Below are experts of layer 5 (counted from 0) of a mixture-of-experts language model. Rows are named gate (a neuron's input weights, with its number), up (a neuron's input weights, with its number), down (a neuron's output weights, with its number) and show model dimensions 0-255. Each number is 50 + 10 x the weight over its row's rms, rounded and kept within 0 to 99.
Before each expert's rows: a language model's description of what the expert responds to; "raises" lists some tokens whose logits its average output raises strongly, later layers aside. This comes from a sample of Wikipedia text that the model never trained on.

# expert 16
It responds to: Dates, months and years
raises: "\n", "–", ",", ".", " –", "=="
gate1:48 42 59 34 44 59 63 34 53 37 21 38 62 58 65 49 45 36 58 62 41 59 55 57 59 36 48 57 45 51 63 42 42 62 63 32 43 49 55 55 69 66 29 54 55 54 44 36 44 40 50 52 23 46 32 46 42 60 64 45 62 64 44 66 55 33 55 51 46 58 47 52 42 51 57 43 51 51 41 51 59 45 52 40 48 38 57 52 60 51 40 54 53 41 47 54 58 50 52 48 70 49 46 31 37 57 39 49 57 51 62 45 61 53 47 53 56 50 67 53 61 52 49 51 64 48 48 38 40 41 48 55 55 35 44 46 45 63 62 75 47 53 48 46 41 48 37 58 60 16 50 41 54 32 47 55 54 47 56 58 40 64 55 41 54 66 45 47 18 29 51 42 48 50 74 50 43 52 36 47 52 33 23 58 48 56 48 48 37 41 58 56 46 51 38 51 48 69 59 45 45 45 50 53 49 62 64 57 46 52 50 39 38 51 63 46 60 43 65 45 61 51 67 59 33 58 75 40 49 47 53 64 56 50 65 40 50 45 58 62 41 41 46 53 31 43 56 52 42 42 47 56 41 61 62 44
up1:59 64 51 47 58 53 36 34 53 55 57 63 30 43 64 70 48 57 55 48 67 63 31 50 71 47 47 34 59 46 48 60 54 45 26 39 47 26 59 54 41 51 31 51 44 54 40 37 60 69 54 47 46 66 46 49 60 56 27 59 45 50 72 33 47 47 51 49 52 35 42 47 48 44 43 40 50 51 30 42 52 38 52 51 51 60 55 50 48 58 63 48 40 39 65 58 37 61 54 46 64 54 36 59 56 42 66 53 55 23 62 30 49 40 64 54 49 48 66 57 54 52 39 44 58 54 53 56 70 59 52 35 46 37 68 56 78 51 35 58 45 37 53 23 57 50 60 48 60 43 57 41 57 47 53 56 39 51 63 67 65 52 57 59 50 42 57 40 47 57 60 49 69 52 42 40 42 56 40 56 51 66 67 48 50 48 66 56 54 34 56 49 51 47 54 50 56 64 57 66 48 57 55 53 64 50 51 48 49 56 53 59 49 56 59 49 51 47 40 51 42 60 40 50 63 48 38 40 47 54 50 64 44 44 45 50 59 65 55 45 47 38 51 33 41 38 55 46 49 53 53 53 37 63 16 50
down1:53 71 36 46 52 61 47 58 41 68 53 63 31 53 54 52 38 39 51 34 46 43 60 52 52 59 57 45 41 47 49 50 64 58 35 49 48 30 47 73 43 58 39 58 59 46 51 60 46 58 49 55 63 48 41 39 49 58 60 72 30 52 56 56 49 54 53 48 25 53 45 56 61 47 40 61 60 73 54 42 62 51 58 37 57 52 44 49 51 53 60 59 50 49 44 65 53 44 56 31 59 47 42 44 46 53 55 61 50 40 41 55 45 41 61 60 68 54 65 61 32 44 52 41 37 43 43 51 61 49 46 38 32 41 56 50 60 55 62 67 64 49 42 65 62 53 50 43 32 61 62 35 54 48 52 34 47 37 36 60 47 43 49 59 39 44 46 66 59 42 55 41 62 43 46 43 43 49 52 55 51 37 54 35 53 35 55 48 50 48 57 59 52 52 54 27 58 38 49 35 33 33 69 45 50 55 59 45 44 79 60 48 35 61 87 52 52 42 53 46 65 59 44 47 48 50 36 42 55 77 46 38 41 51 38 53 64 44 61 39 58 55 47 40 45 38 67 59 52 67 65 56 41 45 53 55

# expert 0
It responds to: Narrative sequence adverbs
raises: "-", " to", " a", ",", "–", " in"
gate1:50 57 56 35 38 58 44 39 53 42 87 53 61 47 61 54 62 43 58 59 53 31 47 56 62 30 65 61 70 49 51 51 67 55 51 65 51 56 44 61 39 60 59 53 52 43 53 50 56 64 40 61 64 49 45 63 48 48 41 61 46 50 50 56 55 47 34 64 75 39 58 42 39 40 50 51 58 48 43 35 49 38 46 32 53 61 61 40 41 60 58 69 51 41 45 54 57 32 47 52 40 35 45 59 47 51 55 54 61 43 58 60 52 67 52 56 53 44 37 43 57 82 43 54 40 44 54 64 52 47 63 44 58 36 55 62 58 67 57 40 52 59 62 55 44 54 66 39 37 41 55 63 55 40 44 47 37 40 44 48 49 51 76 43 46 52 60 40 58 36 27 40 41 34 57 38 39 40 64 70 44 54 57 66 54 57 43 62 61 46 49 45 40 64 54 39 44 41 46 58 69 51 44 53 40 29 34 38 34 62 51 36 59 56 50 54 53 45 66 50 54 51 39 54 62 46 64 45 39 47 68 50 52 44 56 39 58 46 48 50 52 45 62 50 52 28 63 54 50 52 50 63 51 43 46 42
up1:52 59 63 35 19 72 48 48 43 36 52 43 53 49 46 65 62 45 42 58 48 52 66 34 49 57 26 49 53 64 46 52 46 59 52 59 57 46 33 42 59 65 44 40 55 49 40 81 55 43 62 41 57 62 50 64 49 55 54 57 38 68 51 48 57 45 38 53 48 33 43 53 59 73 54 61 52 67 56 39 37 62 66 45 36 49 47 34 42 47 52 66 35 43 58 66 50 52 58 49 49 47 48 54 49 44 71 55 39 44 73 38 55 53 45 60 37 42 45 42 40 38 51 38 50 52 52 41 48 44 49 55 41 70 65 50 64 54 40 49 54 58 62 56 40 55 54 62 46 42 71 58 41 50 46 48 60 59 59 37 53 45 58 41 45 74 55 59 56 43 49 54 36 59 46 62 47 56 39 56 54 53 50 65 44 39 61 43 55 28 40 44 32 35 50 44 63 56 54 41 35 44 54 53 50 71 48 50 69 52 51 60 50 45 51 43 42 53 45 45 49 66 43 69 41 62 66 48 69 53 54 37 48 44 56 36 49 45 50 37 40 44 48 50 29 39 56 33 71 48 41 48 51 52 65 48
down1:55 49 62 41 55 61 49 52 46 45 40 42 50 65 43 45 47 48 38 37 59 63 56 44 40 36 47 64 32 67 47 33 57 38 69 48 54 47 44 46 53 65 41 41 47 34 45 61 62 53 51 55 65 53 45 59 72 40 56 60 53 56 48 51 23 55 49 48 64 52 45 49 52 40 60 58 49 52 45 47 59 70 65 43 59 43 24 66 40 43 66 63 47 53 52 59 61 47 43 34 46 60 38 54 48 41 59 49 56 65 45 47 40 46 51 66 45 45 40 34 47 35 40 61 43 61 39 53 56 59 61 37 53 62 51 49 36 36 66 63 49 54 45 52 41 38 75 69 39 44 55 42 46 50 42 53 54 47 46 73 35 53 47 49 49 52 46 58 34 57 36 45 52 68 35 51 55 56 58 42 51 50 59 25 52 45 40 45 63 50 21 57 55 45 46 47 19 39 49 49 39 46 46 55 54 45 58 61 37 32 61 55 37 46 42 45 44 45 48 51 69 53 44 44 49 40 56 57 31 54 42 41 39 59 48 39 48 52 46 32 43 52 54 64 55 30 52 43 54 70 49 51 65 64 33 41

# expert 10
It responds to: Table and score punctuation
raises: "17", "19", "45", "20", "18", "12"
gate1:69 49 52 35 36 60 55 58 51 55 53 43 59 51 49 70 49 59 56 61 42 38 50 36 54 46 37 49 39 58 74 46 51 49 58 53 44 62 43 48 55 48 35 36 34 27 58 44 46 50 36 45 56 46 64 58 27 40 50 62 56 62 55 65 51 45 38 32 38 45 63 66 59 61 41 40 63 51 60 39 52 56 44 54 43 60 30 54 49 55 43 38 41 54 63 55 53 68 64 43 50 70 66 33 38 43 57 60 44 57 45 53 55 45 36 59 38 61 45 51 50 56 51 51 47 34 35 44 60 40 62 45 46 58 36 47 30 37 44 47 37 45 49 41 49 47 47 64 46 49 72 49 61 52 44 54 71 44 51 39 62 43 60 36 56 58 53 39 54 56 48 42 46 54 36 39 57 53 64 65 42 51 59 54 56 41 43 43 58 47 37 48 56 52 43 44 50 46 41 44 39 46 53 66 84 41 29 57 43 45 36 70 42 44 43 44 62 49 54 48 39 36 43 60 44 38 53 61 62 55 43 46 58 51 54 62 56 49 23 46 50 74 54 52 48 51 33 59 61 56 47 47 33 50 66 33
up1:19 57 54 53 56 55 51 48 59 60 49 40 46 72 59 57 61 51 44 58 26 33 57 47 61 48 67 31 42 42 41 51 48 73 37 40 45 50 50 50 53 50 56 46 36 50 50 50 41 68 63 55 46 65 44 55 91 38 52 67 54 57 69 49 50 38 51 52 60 47 34 48 42 50 52 68 34 37 37 33 32 44 60 50 42 42 39 42 50 52 53 60 57 55 51 51 54 52 51 35 55 36 50 58 48 46 42 46 68 53 55 52 49 57 52 48 53 51 52 56 43 30 51 47 47 69 39 45 34 43 47 45 64 50 34 51 57 54 31 30 41 41 55 55 59 48 50 50 45 39 43 55 66 26 48 64 44 56 50 46 49 53 25 39 45 70 66 63 59 43 57 37 28 70 47 51 49 56 47 38 70 67 41 41 59 45 49 49 45 56 43 52 49 59 68 61 42 49 43 46 62 49 51 52 31 51 52 51 53 63 53 54 48 65 51 47 39 52 53 31 50 62 58 47 58 42 37 42 47 33 55 42 51 53 47 42 37 56 52 51 51 27 56 41 58 61 51 54 37 45 47 61 63 44 56 45
down1:44 55 69 50 56 37 45 49 59 69 54 43 32 53 50 55 58 41 41 37 57 51 73 59 44 54 61 53 56 55 27 64 44 46 35 35 34 60 64 46 59 48 46 56 64 49 53 42 51 55 55 49 53 66 52 64 53 41 46 47 59 73 72 59 55 55 45 36 41 65 40 41 58 61 46 45 70 47 55 56 54 62 69 40 42 59 60 46 25 56 58 36 45 61 36 43 44 60 43 53 24 52 35 28 58 51 43 44 49 40 55 60 58 51 56 60 26 51 60 46 55 48 62 40 47 48 45 41 34 51 48 54 37 65 63 47 32 48 47 35 40 31 61 47 63 38 59 51 67 55 38 55 66 42 51 54 53 43 51 55 52 50 60 58 59 49 58 50 74 45 54 42 49 52 37 31 46 58 58 51 46 42 50 46 59 49 45 28 62 51 54 60 49 41 73 56 40 46 54 34 50 44 39 52 35 53 58 66 48 58 45 38 57 47 45 60 51 57 40 57 67 56 50 49 55 49 37 62 56 36 55 32 51 58 48 51 75 50 47 42 41 45 42 58 58 34 61 55 41 68 48 63 54 51 43 66

# expert 20
It responds to: Infobox and credit fields
raises: " and", ",", ".", " |", "-", " ("
gate1:50 66 52 39 38 61 62 43 39 47 62 34 34 49 59 57 49 51 60 42 51 51 48 56 41 46 49 43 65 49 53 48 44 62 63 60 48 53 53 51 49 57 28 44 57 31 49 59 42 30 41 64 45 47 40 43 59 60 54 43 44 42 34 46 62 50 57 59 36 45 41 54 50 51 63 51 51 50 55 37 49 38 49 53 37 51 43 49 50 59 47 47 52 55 61 54 50 38 48 65 37 52 29 40 47 46 40 62 46 48 54 44 54 71 37 40 54 32 64 46 52 65 62 61 46 50 47 32 56 47 58 74 40 48 43 62 62 62 44 47 34 69 36 47 42 58 48 54 43 69 46 59 45 39 59 59 36 40 14 46 44 49 43 63 44 65 47 49 59 41 44 42 48 39 40 50 42 43 52 66 31 17 55 37 55 28 43 48 54 45 54 46 49 64 42 34 61 52 49 52 63 43 49 56 52 45 65 51 49 45 42 45 40 64 53 53 46 50 28 49 53 47 55 63 37 63 33 29 51 52 42 53 41 63 52 57 44 46 55 61 68 42 28 28 50 77 43 41 46 41 42 68 51 38 46 45
up1:30 55 49 30 40 71 39 51 48 56 58 45 42 50 33 53 65 50 53 40 52 48 55 40 53 53 59 44 46 51 58 60 39 56 73 51 51 44 53 46 39 39 52 26 60 59 56 39 55 26 58 32 45 55 47 51 49 53 46 43 44 33 46 28 64 77 55 44 45 45 34 44 46 50 58 40 56 50 56 41 31 55 43 43 49 42 44 37 48 68 67 46 50 52 68 58 51 22 52 39 47 42 40 53 40 49 43 29 47 57 62 65 75 53 50 44 52 58 68 56 47 66 43 58 31 55 51 47 55 46 53 65 63 48 57 53 56 53 39 47 43 30 47 50 43 56 33 48 51 53 47 74 63 56 64 45 49 42 27 51 48 39 48 65 37 38 52 52 63 39 46 47 52 36 47 44 46 50 51 58 33 39 63 47 41 38 58 52 55 40 49 40 58 68 64 42 51 56 53 63 55 29 42 55 35 41 43 51 58 44 53 42 54 52 56 47 55 63 59 54 52 46 51 43 59 66 42 47 50 62 60 46 64 61 25 55 38 48 55 39 37 51 56 43 53 57 54 35 37 45 45 56 30 56 36 57
down1:57 46 32 43 46 34 51 50 35 50 66 55 52 38 43 51 46 44 53 41 57 43 52 55 58 24 56 36 55 49 41 49 39 70 37 57 42 29 54 56 70 33 52 53 54 39 47 56 49 39 64 39 29 46 43 52 48 54 45 58 64 46 56 50 73 35 57 40 52 45 34 61 54 44 35 37 40 66 58 43 51 54 42 49 40 55 60 57 64 50 41 53 36 67 52 60 52 42 62 59 54 43 47 43 58 58 38 49 46 47 59 54 45 57 55 64 38 48 43 46 44 69 49 43 26 50 35 49 67 35 48 46 45 56 57 44 70 62 70 39 53 64 63 30 60 66 45 48 59 29 65 45 43 72 53 52 55 57 40 44 52 58 43 54 52 45 54 43 46 56 43 44 40 45 38 72 46 61 60 50 53 52 62 40 54 50 51 40 54 47 48 30 48 66 31 55 53 51 62 59 39 30 27 51 43 68 46 27 53 48 49 57 56 62 41 40 52 52 56 45 56 50 56 47 58 57 51 54 57 72 53 35 50 61 38 46 43 57 63 48 48 52 49 50 74 61 47 54 47 65 42 22 56 46 63 46

# expert 18
It responds to: Sentence-ending punctuation
raises: " the", " Other", " In", " As", " The", " This"
gate1:37 46 48 46 66 49 42 71 49 54 40 53 38 45 45 42 54 41 58 51 43 53 47 53 50 40 61 75 50 62 48 47 29 18 47 45 37 33 52 55 57 55 66 54 45 56 51 35 50 56 63 48 47 68 67 51 58 56 60 48 44 63 43 25 57 56 38 40 30 43 47 38 43 38 62 69 56 48 52 56 54 65 61 40 52 57 76 47 46 53 33 48 28 58 42 66 57 72 45 53 69 64 45 34 35 44 31 55 46 54 40 44 62 49 52 41 49 38 37 53 55 52 46 41 41 44 40 48 45 43 47 43 46 43 58 41 60 55 52 43 48 47 54 68 20 47 57 56 59 46 45 46 54 43 55 60 64 70 57 56 43 51 49 55 53 47 43 57 30 46 52 60 60 51 60 44 54 55 42 36 52 42 64 60 40 53 53 52 51 53 55 60 56 47 42 56 60 36 43 62 52 36 61 61 52 50 38 44 41 59 67 54 57 38 60 53 52 45 53 43 65 44 65 47 59 57 62 61 50 43 64 29 38 61 55 64 48 60 61 55 57 41 42 72 82 49 60 42 55 44 44 44 48 46 55 39
up1:41 52 28 56 33 60 44 50 45 62 52 62 55 42 45 44 46 48 38 45 51 46 43 53 63 53 45 61 53 47 29 44 49 43 50 49 46 44 49 41 71 53 46 42 46 47 54 66 58 41 43 40 43 54 55 50 59 52 65 66 68 54 44 61 53 39 67 61 77 50 39 53 62 56 52 66 61 53 60 40 50 61 54 27 54 69 51 57 51 56 53 38 56 51 48 51 45 52 52 60 25 37 39 44 48 42 41 56 53 65 73 54 56 48 46 51 63 34 45 41 42 45 40 54 47 58 39 58 45 37 69 46 65 65 49 59 43 43 50 52 60 37 58 62 50 70 50 31 54 51 48 52 40 42 51 66 77 57 48 46 47 61 39 54 43 43 64 48 65 45 49 49 56 59 54 56 56 39 44 65 59 50 64 34 35 43 53 56 56 56 40 59 44 44 53 31 45 60 49 61 64 52 53 50 28 47 56 43 61 41 45 40 34 62 30 45 48 53 49 46 61 47 55 61 54 37 49 31 42 56 56 62 63 55 27 47 54 34 58 58 63 53 67 78 58 46 62 30 40 71 55 57 30 46 56 50
down1:43 33 53 54 49 70 55 47 59 57 47 58 46 49 45 48 76 44 53 38 35 44 50 42 58 58 36 58 44 52 62 57 48 37 51 57 43 59 47 45 57 64 33 44 58 63 38 35 40 36 31 40 45 51 31 64 52 67 35 46 44 33 46 60 62 50 61 66 61 43 63 44 50 61 38 47 61 53 45 51 54 53 54 56 45 56 53 37 43 48 55 47 52 47 63 40 53 27 60 73 41 60 56 56 38 57 37 40 32 55 60 50 49 48 61 45 52 50 53 73 28 42 54 40 52 44 54 39 42 36 49 49 51 56 65 43 37 47 47 49 64 51 53 43 53 42 67 39 79 46 48 52 34 58 39 52 61 47 63 53 41 42 50 49 43 60 43 47 46 39 55 62 52 31 40 50 51 56 55 53 69 50 67 53 51 54 66 51 52 46 41 66 54 49 48 49 57 38 39 72 47 44 59 50 47 52 32 31 60 53 36 37 39 31 58 47 51 56 55 15 43 42 45 53 56 42 44 41 32 52 46 58 53 45 45 69 41 47 37 55 55 54 68 79 46 49 65 35 51 53 41 56 57 56 42 53

# expert 6
It responds to: Numbers in tables
raises: ".", "th", ",", "\n", "–", " year"
gate1:61 36 43 50 37 64 54 51 46 34 50 41 43 48 47 36 53 33 57 56 63 64 48 43 66 59 49 40 51 55 42 68 44 47 54 66 48 45 53 28 71 45 48 60 47 38 37 68 64 31 55 41 59 65 46 51 40 35 54 42 66 51 38 68 55 39 55 63 44 50 53 58 51 60 59 33 36 69 49 64 34 47 52 76 55 57 45 55 39 33 36 52 56 45 52 46 52 46 50 47 47 51 20 64 38 39 43 50 57 49 33 71 59 50 59 52 62 49 58 42 41 46 35 44 46 33 47 46 66 46 60 63 45 64 53 40 36 31 46 60 53 54 42 43 49 56 63 50 69 43 39 57 51 41 56 45 37 45 55 54 36 51 46 51 55 51 33 50 53 69 69 52 38 55 68 52 51 40 59 53 59 64 61 62 56 52 50 40 43 41 55 68 25 52 57 53 52 45 40 47 37 48 67 51 58 42 53 41 40 57 49 57 49 31 59 46 60 45 52 56 56 54 47 49 40 66 41 50 41 36 46 37 38 55 61 47 37 62 58 49 30 63 52 61 59 52 43 67 59 34 46 34 52 56 50 47
up1:38 45 57 55 59 53 72 50 53 46 66 52 60 62 56 63 61 32 57 36 52 47 39 67 45 47 55 62 43 62 65 52 45 47 47 41 49 62 36 49 54 55 57 61 47 61 52 66 39 73 51 66 60 44 57 47 54 42 50 57 59 52 60 33 48 63 45 49 44 45 57 26 57 58 50 54 60 54 58 35 79 48 46 46 37 46 34 49 57 43 61 47 42 65 50 40 40 22 50 49 48 61 33 51 57 40 46 46 37 36 44 55 41 54 56 53 61 52 44 51 47 43 48 56 40 64 44 44 50 54 32 45 56 48 53 66 54 48 53 57 56 57 62 55 71 46 63 52 52 45 36 56 40 61 60 39 34 47 50 40 61 38 54 56 60 43 51 59 49 38 50 36 36 52 36 53 62 45 51 51 44 40 48 71 37 52 57 58 55 40 40 51 65 41 45 62 52 57 35 57 52 57 65 52 18 57 41 49 54 57 50 52 73 37 20 61 50 59 37 62 46 37 72 41 50 43 64 44 58 62 71 43 29 65 42 32 60 44 41 49 43 50 56 47 45 60 39 44 53 45 60 47 44 43 44 57
down1:60 32 51 58 36 48 58 52 39 37 39 58 43 46 62 13 48 44 64 59 55 51 47 67 70 53 44 42 50 57 45 45 35 65 58 38 56 43 69 30 46 51 64 30 65 63 48 48 52 40 68 49 57 50 47 55 48 39 44 55 59 44 63 52 46 55 51 68 51 62 46 36 50 41 41 59 58 68 66 45 36 70 56 75 52 45 45 53 38 30 41 60 49 53 59 54 43 70 60 45 50 63 42 40 53 49 59 40 48 53 36 60 55 47 37 56 58 57 47 55 51 40 56 42 39 31 45 46 42 49 60 69 38 60 57 52 50 37 54 62 56 64 51 42 48 51 54 55 46 44 55 41 60 32 53 51 40 57 47 46 38 45 40 61 51 69 54 58 47 69 68 40 47 57 50 50 37 55 53 43 44 58 48 57 61 32 42 44 45 71 55 55 48 39 57 44 35 42 21 70 44 66 51 61 45 62 63 48 60 54 43 59 68 48 56 54 59 44 40 55 46 32 60 44 36 54 56 53 67 56 48 51 49 51 44 51 62 57 54 49 40 53 56 41 38 52 52 47 50 48 51 67 68 45 29 62